Experts of a small language model.
Size: width 224, vocabulary 4096.
Training: a variant of SOAP for the experts, 365M tokens, 8006 steps.
Below are experts of layer 5 (counted from 0) of a mixture-of-experts language model. Rows are named gate (a neuron's input weights, with its number), up (a neuron's input weights, with its number), down (a neuron's output weights, with its number) and show model dimensions 0-223. Each number is 128 + 24 x the weight over its row's rms, rounded and kept within 0 to 255. Numbers have three digits each.
Before each expert's rows: "comes before" lists some tokens at least twice as common just after its tokens as in all text. This comes from a sample of Wikipedia text that the model never trained on. Tokens count by the router's weight.

# expert 12
comes before: " |", ",", ".", "8", "7", "6"
gate18:123107145110123174076106129170112155078116118080155127127091142113174081135129163154116099108163148183108112131131152113121151107165104135104095134144176103160115120130163134115104137154102139178116130139124107116114145146143104129087125128116147160101099162097129129100129119139149073146127157123162148142132117114115137134122159144111160112151145122176124085074138106134112137097131114154132128132093105174083137125117147135196101091142124162111149131113164106127109123134140125102105110129129122121110160122087144162108161113132130114090184115161129113113147167098118140109105119107134156137129125092092103118124162104127153125071132110127126164094123104081138107132134
up18:130102138141132144094106113168133156091138110106137105148116132137178089120115129147084120140160116148120139136100136105134130073163099159126080161153139140135092137098148132115129116145129093176126115159181111098154124150153169142102151166134129175124091139081148135123141110120132098137114185107152131123099098164143136122138157119120146088139152124138151102089136135135132124128113123170123111100088150130136125118135150104173109094085122127121165121087159087094167133160143153109135117183104123129121145142135156160124192134135157107134178114140133134130158165152088114139109133081110153143149140070114124117157113123162123163086132163127149144097136112129115112125124
down18:121154154138119149104102149121138167126101149131144127118118077120128087104115123126119135131153098165103146103128148148104153105119122095120148171120139102099079147100159095100109126133165111115165103097088122117090118125127095157122161128110123123074116136138144154130147118103154182103079142150145115143150151133141096100144088114101113164173130119128166144104104125101181145112137171163125143128126118150103092148177121134103125144117125110169091116102140117121140156147151142114132076149081132163147115112098187119089110129130174095133151083139122091157153153119117132135137150158139128129179114101078122110130103117135092161131109097132128115132150104127146113090092

# expert 4
comes before: " ", " the", "|", " a", " been", " his"
gate20:135101091096133110108139185146122112158132107143136118116134163155111061156150142122109111111158146144121147073099127112104134127126152139116113100104133088130135158185130119132151150139106167116123152158071212134165144141140126116148156135114127119146098123150166127099157145118122082130132107149153140153142114159172106129129154158111148113144149100159126131126148125157110185117165112134141106129096120156112119098108157160142129158125111155137172113154173097159126126160141098163129131158109138152137148125121142108092115135103134110102105083160150138153105091117150094112158092136129126104142110129138146147083098152169118130085126165122121137138133105103115090114172
up20:147105141095156140107120131165123083176103143138113122131102151130090105127164110140113107140128152145124129115112138101128135109120168116132112133092128098150114128173143146170139145122132117098141124130105126171155144123161128074141162115072119129130115115132127120102146144103100109132168123144135106121088124162164069084133167158102135122174146102130141084131178127127118177135179113138138101108145127161116132113098123155095126173126131140116153132127187093115151145170126114173142133077132154156061086098070136102117091153104147136129113113144122130116135127122149098124137100181134136144126070131138134128100114101107144089100130138101102143141130133124123107108157
down20:141126127190165086099112084158144092153114146148149103177127095118114123117142126148106126133136123126107132118115114123139145114106110106129118148162127108112133100138140159106127142111107145155097105150131139150117139104175105175147115153146074105129114110084110115115110156119178121131096157130100115119146161168157133096113125144117114175168159120145120095075137161077125167098121125115160100105117097131081130141112093153155076101170121143156158139089135143146154123099131131113146140118114081126125137073074119114111114134155135113106102132134116119086116079118129120149148133151142121126093074104129107139147164090148106092115149108109146150132097172124125116110132

# expert 5
comes before: " of", ",", " in", ".", " and", "s"
gate67:150097154140122130123107117174141103102147077094116116105117116137075105131127110137146151136177183133152137101108079108106122154141140092100112117149134167148144159145113134151105132138134130138129153139144130142104166072081106148114123154118077113128118111102110168150125114112126099119143148086183093119174143133137128162139082152167145170172125139107125169153122149127126144120127117121127142135120101099162107136169068099134136113141149148135158119160107134146173167150111105106152152137102163099092144100136152080092127119136108161134123132121150119154101123128131094123169162178147156090134113125146106110093144153122101141162152110143135127128101135094109132145151
up67:152111147155113141109131134136127106125125116112113094074143139165096108114112107133114103149149164121149127119098086127100119115139154079121124128144151138144144170157124162151139179166121115093113112114128154176109173065117096129099121183132117122152104118126113115124100135129144077121139147116149089133144128159115158126149105131174160156138111107160150140115144144156158163099114111115106165135109102083129114103164066102146108128119131114114143135170135133175165147148133088107135147140107140129147111118103138093099143140138081125162141125175121120149108142131157104100123175162087137089106142134154113123082123110105074104140126108122110124107082121097133139160162
down67:139112187136040094097134111126145130100146138116167123157078125127119150107105080123110136136130124105129082102116143141170109139128112144159088094190109097127069135108131191105120100110088116148155126100102145142128103132132143105121128167124149136120150133090151129138106137128121128086139156108126112129128119129097081172152183150161127145102122162139101098129101145089126101107136123112110110116116149131159115100142138144128154171089113101134176123163142134107158120162118140152136148112175133094117119130139106151086125102108154122095116139129117110128141121144139174146103125142142143133125136100091140128154108117093109112118105122175136113089097109136112157109166